config.yaml
n_layer: 16
d_model: 512
n_experts: 80
experts_per_token: 4
d_expert: 80
d_shared_expert: 0
activation: "swiglu"
moe_layers: [0, 1, 2, 3, 4, 5, 6, 7, 8, 9, 10, 11, 12, 13, 14, 15]
router_score: "softmax"
normalize_top_k: false
routed_scale: 7.95
balance_loss: 0.0146
balance_bias: false
router_z_loss: 0.001
n_groups: 4
groups_per_token: 2
init_std_router: 0.0381
lr_router: 0.00036
n_head: 4
n_kv_head: 2
head_dim: 128
vocab_size: 32768
norm: "rmsnorm"
norm_place: "pre"
norm_eps: 1e-05
positions: "rope"
rope_base: 10000.0
rope_fraction: 1.0
qk_norm: true
attn_scale: 0.0884
tie_embeddings: false
parallel_block: false
init: "uniform"
init_std_qkv: 0.0184
init_std_o: 0.0
init_std_up: 0.0184
init_std_down: 0.0
optimizer: "adamw"
lr: 0.000911
beta1: 0.9
beta2: 0.99
weight_decay: 0.32
lr_head: 0.00681
warmup_steps: 259
schedule: "wsd"
decay_fraction: 0.75
decay_shape: "linear"
final_lr_fraction: 0.1
batch_tokens: 131072
seq_len: 1024
doc_mask: false
train_tokens: 1202000000
steps: 9171
dataset: "wikipedia_en"
Below are experts of layer 9 (counted from 0) of a mixture-of-experts language model. Rows are named router (the router's row for the expert), gate (a neuron's input weights, with its number), up (a neuron's input weights, with its number) and show model dimensions 256-511. Each number is 200 + 40 x the weight over its row's rms, rounded and kept within 0 to 999.
Before each expert's rows: a language model's description of what the expert responds to. This comes from a sample of Wikipedia text that the model never trained on.

# expert 39
What it handles: The preposition in after verbs or names, especially in football articles, plus League after Champions and nouns like officers, passengers, troops.
router,167,217,245,208,185,261,154,267,262,225,253,222,203,223,189,173,192,139,215,119,114,134,197,179,230,208,183,175,274,190,162,217,176,155,108,274,112,141,223,180,201,185,213,121,255,187,213,114,168,170,195,231,192,229,277,216,205,123,250,115,273,217,220,169,173,143,200,218,164,233,200,247,189,151,242,146,177,195,223,212,190,200,174,157,191,155,141,185,121,165,223,283,238,176,98,215,220,146,152,181,204,178,176,198,107,203,220,237,277,222,224,211,268,223,173,173,241,203,173,207,143,273,232,194,204,163,168,162,208,224,238,206,201,184,225,187,252,149,181,198,195,173,204,213,187,197,237,278,225,247,214,154,215,203,224,228,182,211,139,121,235,187,280,206,198,188,153,230,153,220,244,141,156,242,199,140,183,188,126,240,242,199,164,296,161,279,253,168,165,188,163,207,217,215,217,235,188,247,138,247,227,203,156,181,272,161,193,271,190,205,98,191,211,120,205,169,237,120,228,212,176,189,254,207,191,208,174,163,185,176,197,186,229,189,249,164,251,103,253,248,168,237,268,224,202,269,171,227,119,220,191,258,264,163,194,160
gate0,248,214,191,161,226,249,221,200,153,175,247,172,187,223,132,148,252,220,220,178,169,129,233,160,195,219,245,160,324,293,244,247,127,165,122,248,146,150,212,247,246,186,201,113,261,203,131,158,120,170,118,224,155,207,188,166,292,177,198,145,179,189,278,179,213,202,206,171,80,199,176,254,216,79,218,206,195,188,234,196,181,158,191,215,275,170,151,201,223,214,263,242,193,170,169,227,143,176,215,232,235,160,119,237,186,183,210,217,229,284,151,160,178,208,140,248,215,206,176,192,117,249,271,254,199,178,254,182,158,238,281,218,228,148,168,180,177,193,231,279,240,205,180,152,222,269,157,196,128,263,174,196,57,258,196,172,193,260,259,176,248,228,170,295,192,215,239,162,163,225,241,190,217,178,174,225,220,246,126,192,131,161,185,233,213,204,167,191,271,209,226,178,191,199,289,235,196,262,163,218,211,157,187,205,192,191,212,207,226,148,278,154,232,205,180,194,218,322,204,239,229,135,170,197,200,161,227,225,228,191,172,216,227,169,193,136,267,263,219,172,216,125,188,174,259,192,109,189,167,226,224,203,222,175,238,193
up0,256,234,133,184,267,179,229,217,138,190,242,186,168,205,203,149,255,198,214,226,175,165,316,176,227,195,253,166,273,219,226,245,211,138,148,236,176,151,203,256,194,150,192,172,211,207,144,208,79,182,171,153,202,199,148,182,293,162,232,198,177,167,230,233,226,248,186,228,98,195,140,183,235,149,136,187,159,195,254,228,225,228,227,220,256,215,205,181,204,150,226,201,233,196,177,148,103,165,223,206,275,189,96,177,227,213,259,240,212,243,199,223,171,190,180,212,162,195,256,198,196,149,256,247,187,125,247,183,208,232,216,217,201,196,175,186,236,180,226,284,160,223,196,154,199,195,167,114,181,284,197,188,151,233,171,182,181,217,248,209,191,193,229,255,203,196,254,154,199,197,275,214,172,181,189,200,174,223,197,218,183,192,219,236,204,137,138,141,151,171,229,215,176,185,196,238,223,245,148,226,263,210,242,174,241,159,203,224,258,139,262,219,241,205,125,289,284,294,185,208,165,190,189,224,226,147,196,224,248,191,149,265,227,224,197,138,221,299,195,201,180,164,149,196,230,211,156,218,154,173,278,207,241,228,236,203

# expert 38
What it handles: Middle pieces of non-English names (B-eng-ali, M-aur-ice), digits and colons in lists and tables, and words like video, called, as.
router,224,191,155,185,252,301,226,224,268,173,249,194,279,275,190,221,246,191,197,166,100,163,188,299,206,166,178,203,182,223,247,171,189,196,190,178,220,216,238,193,282,210,165,141,275,251,173,102,178,217,127,115,154,159,190,284,215,206,140,194,273,242,204,222,196,184,243,244,170,211,109,226,146,171,219,207,187,255,140,213,180,219,174,183,212,115,182,205,188,236,207,226,181,173,156,233,198,169,132,264,124,277,157,243,198,209,210,274,198,285,234,249,233,287,137,261,227,251,198,227,153,249,186,179,214,175,190,228,242,209,171,186,228,206,249,199,211,134,233,165,147,161,204,200,152,224,171,175,216,247,199,154,181,168,253,244,209,219,148,115,237,209,257,146,181,137,189,201,112,186,189,162,204,185,235,194,150,190,214,248,216,196,126,264,152,254,219,234,243,235,155,163,199,269,226,160,174,179,207,203,246,271,216,175,241,201,221,281,191,173,121,107,279,168,233,219,180,185,254,207,221,176,189,192,245,261,119,170,211,223,189,196,217,191,181,131,196,232,209,209,215,230,187,220,241,221,149,227,193,173,180,255,223,163,146,196
gate0,130,183,238,176,162,266,174,166,249,169,220,214,248,279,150,228,192,206,197,197,184,208,137,168,229,172,229,223,160,208,214,179,180,216,182,156,259,211,174,216,140,239,304,207,199,102,244,197,140,232,217,155,177,166,299,168,256,240,128,132,189,200,139,211,233,187,245,202,217,219,142,228,191,181,192,162,217,246,235,227,242,146,212,105,180,226,234,162,201,271,239,200,221,190,158,200,208,234,215,217,274,200,212,202,132,208,155,113,202,247,208,303,143,211,252,139,297,243,212,204,167,185,237,152,226,226,224,186,229,215,192,144,249,261,190,228,188,183,176,214,206,163,197,191,180,161,183,201,232,245,239,227,238,167,138,222,220,189,284,222,270,205,283,185,191,235,202,195,150,161,213,194,153,147,240,209,167,132,169,213,191,166,235,195,220,192,250,159,227,267,221,216,172,222,177,208,254,210,224,307,229,142,213,263,190,193,187,304,146,207,173,198,169,154,176,198,205,210,117,187,182,172,177,249,214,278,219,217,151,127,208,206,163,232,212,226,184,203,176,204,290,176,165,195,207,149,179,264,193,149,130,252,198,218,236,206
up0,240,169,199,191,243,197,222,204,270,157,243,141,112,248,148,279,199,206,152,175,127,99,132,214,178,231,253,166,198,165,191,144,85,235,194,192,172,213,198,247,173,220,191,174,258,192,231,152,201,199,171,252,234,270,207,172,163,185,213,214,214,227,215,151,211,168,160,175,219,209,185,220,146,243,261,244,211,219,227,212,142,281,186,262,232,204,155,153,227,241,186,217,198,209,146,247,210,168,208,201,167,209,229,167,248,255,222,174,138,180,210,245,198,182,137,220,165,136,211,248,185,232,225,153,229,143,155,162,263,146,191,257,227,159,189,176,252,200,159,248,202,192,218,240,158,160,194,216,217,262,181,138,217,204,195,163,148,148,237,195,216,178,212,221,248,186,193,107,207,228,185,168,228,205,170,155,88,260,189,162,175,268,196,225,192,206,195,188,197,166,184,183,157,168,178,279,217,255,209,145,259,304,152,199,234,255,260,166,240,229,197,223,179,200,204,213,141,143,142,140,141,144,198,175,238,190,234,171,199,235,124,211,253,258,213,216,175,204,223,246,222,224,272,199,225,212,279,219,207,238,203,145,203,196,144,196

# expert 30
What it handles: The word as in phrases like as of May, as well as, as inspirations, and digits in score sequences and stats tables.
router,202,207,203,201,168,243,231,295,254,137,255,194,180,209,122,246,238,136,202,149,178,185,239,258,195,167,167,168,237,190,188,248,158,157,197,242,155,196,249,145,246,170,220,190,216,269,202,121,210,187,164,171,110,187,254,212,217,210,185,206,239,184,232,147,213,161,268,244,136,195,141,204,150,158,181,206,202,186,126,166,199,207,197,190,255,215,136,232,169,242,264,260,150,170,113,220,237,150,180,249,151,190,190,202,160,219,261,192,206,259,232,229,245,223,155,269,225,245,195,253,176,265,237,188,148,162,148,202,179,174,216,221,197,178,231,264,167,185,217,173,206,131,136,163,172,249,155,230,210,169,222,215,140,184,208,267,211,206,124,168,197,265,217,196,183,176,197,222,137,170,221,195,202,171,128,194,186,185,178,257,203,140,133,213,133,237,134,185,190,228,126,167,227,206,202,245,175,232,170,222,250,185,182,221,236,146,223,243,185,211,169,137,218,134,232,151,244,214,272,258,265,201,249,153,199,270,210,148,223,234,131,133,244,127,173,135,193,190,278,218,201,213,139,261,206,250,144,244,163,244,158,201,165,130,179,229
gate0,203,192,208,262,224,182,204,200,323,149,250,118,222,167,125,213,227,107,149,207,208,199,180,220,260,223,123,217,194,204,265,228,229,180,196,174,232,220,233,132,219,164,142,210,265,195,100,250,153,187,245,243,209,183,209,179,163,192,156,114,252,217,154,226,139,267,262,144,207,189,256,176,150,172,57,179,184,191,163,207,232,173,164,194,147,131,250,247,172,215,172,209,193,210,232,172,265,206,214,180,167,191,243,140,294,241,240,233,255,175,259,215,235,225,249,229,212,171,190,213,219,199,89,219,137,138,132,189,185,196,251,198,177,204,237,199,278,245,193,202,166,253,187,152,237,256,99,191,175,196,203,224,88,222,208,205,203,265,241,169,236,154,213,235,187,241,178,180,178,136,170,183,176,220,194,247,241,103,180,162,184,260,246,221,104,190,218,197,222,204,239,168,181,195,276,147,187,172,244,201,227,230,194,234,122,204,194,175,221,162,209,196,267,86,172,173,265,254,245,226,174,207,261,195,226,195,192,186,194,190,156,232,195,131,166,211,245,162,195,194,193,220,301,280,248,130,171,220,230,134,248,203,202,233,213,244
up0,106,198,241,232,162,165,179,170,236,171,211,182,131,155,183,223,203,123,154,258,208,238,160,247,205,224,123,239,146,204,132,213,179,224,201,162,223,217,166,198,181,169,275,211,261,281,222,250,141,275,146,196,171,241,244,175,202,222,206,212,238,217,176,153,139,192,227,152,160,217,174,250,201,196,181,199,265,269,253,221,272,121,173,206,163,287,151,168,176,245,117,224,190,272,160,282,242,155,187,142,225,226,237,136,187,298,185,123,233,133,136,149,252,180,210,176,205,139,168,194,156,181,195,165,191,165,212,226,238,209,245,134,138,179,191,258,230,220,224,227,262,163,197,125,214,221,200,176,104,262,182,215,237,200,275,213,151,216,176,175,207,201,225,174,163,169,189,212,183,213,152,258,247,245,188,211,147,131,220,247,160,222,167,214,142,197,218,192,203,193,216,174,252,233,262,220,175,248,218,252,176,134,178,286,246,246,182,201,242,259,162,152,223,191,163,235,192,208,143,248,244,218,223,236,176,187,217,196,146,164,193,136,210,284,215,199,227,191,136,189,170,283,139,190,205,122,261,190,144,259,249,206,250,184,257,153

# expert 60
What it handles: Commas, mostly between surname and given name in Sources or Bibliography lists, and after names or places in lists; also while.
router,167,204,208,204,229,202,161,226,221,157,183,230,219,222,197,214,178,175,168,166,141,163,230,175,215,127,217,175,218,209,240,212,205,210,147,296,182,188,258,134,209,188,212,159,269,224,140,145,202,196,192,249,164,223,253,242,141,146,213,137,288,229,132,197,135,119,224,244,166,214,205,205,184,119,238,205,145,222,175,205,224,258,171,163,151,212,195,253,164,266,213,245,192,160,144,239,211,126,131,168,211,202,172,249,147,190,172,259,226,230,226,256,222,181,208,244,244,213,153,200,113,274,236,224,172,268,153,218,231,185,221,255,231,221,250,226,257,181,209,184,221,186,196,174,249,195,261,271,144,202,257,192,128,246,187,175,219,191,150,217,202,266,209,190,217,170,179,174,148,177,225,152,182,235,209,174,165,189,221,205,231,228,168,209,177,253,189,220,202,187,134,146,241,225,228,221,163,175,156,199,223,229,146,206,253,215,233,194,146,175,178,181,224,163,231,200,244,114,232,250,172,139,240,196,299,224,85,223,149,222,190,197,241,178,209,217,207,151,170,267,163,190,265,263,278,217,147,199,124,169,99,249,269,149,142,152
gate0,250,215,186,211,206,152,215,206,222,249,263,200,171,161,179,201,234,136,208,203,253,157,172,245,194,95,151,165,252,173,192,261,157,151,189,217,242,133,176,160,188,206,201,254,143,186,203,159,200,139,188,160,152,196,201,262,229,196,187,186,182,218,180,165,166,185,210,189,195,215,189,277,170,154,236,181,107,125,136,255,206,123,195,102,199,183,195,176,245,178,321,235,151,227,134,224,185,212,153,161,186,235,84,144,247,233,215,222,189,221,257,300,245,232,222,166,140,177,167,242,213,212,179,230,138,167,228,99,144,170,270,271,221,204,174,211,166,209,246,196,172,176,203,145,184,191,183,235,201,171,180,219,68,272,167,169,207,214,207,231,161,322,176,164,153,190,120,165,218,234,140,188,104,188,136,209,138,228,179,142,175,211,218,229,198,211,173,210,236,95,187,116,202,207,171,235,242,180,241,229,246,193,196,252,230,161,208,185,211,173,169,200,262,212,150,160,150,253,228,189,213,137,165,230,126,229,273,229,133,175,101,157,193,141,219,251,257,114,207,278,225,186,183,246,211,213,146,209,226,196,166,199,191,146,158,199
up0,209,174,234,238,207,190,189,195,155,153,170,186,226,259,221,212,161,270,135,173,186,229,284,197,279,223,197,197,153,197,191,218,183,197,198,196,212,248,193,206,236,175,109,161,292,194,209,164,226,228,179,185,189,229,167,169,201,166,213,269,229,155,187,205,205,175,220,223,171,178,199,215,278,209,190,271,229,241,214,164,194,187,213,274,193,225,205,165,171,284,196,195,139,178,172,229,202,255,174,181,159,222,220,204,107,239,183,237,221,215,259,201,187,174,146,240,264,171,242,241,207,160,239,200,315,175,206,215,217,214,159,173,212,195,166,217,220,182,166,117,177,244,183,230,198,250,269,201,104,239,252,164,262,202,175,205,159,221,184,125,254,188,236,238,145,159,202,239,240,171,194,201,178,184,168,188,247,128,177,220,185,228,155,232,253,200,198,197,232,204,125,155,191,198,171,198,164,189,85,110,221,176,221,229,221,301,190,194,209,263,247,207,133,224,248,221,184,165,212,206,257,181,230,202,174,235,216,205,110,242,200,229,130,220,166,192,142,248,177,183,269,181,166,149,170,234,138,211,175,112,204,178,223,207,214,188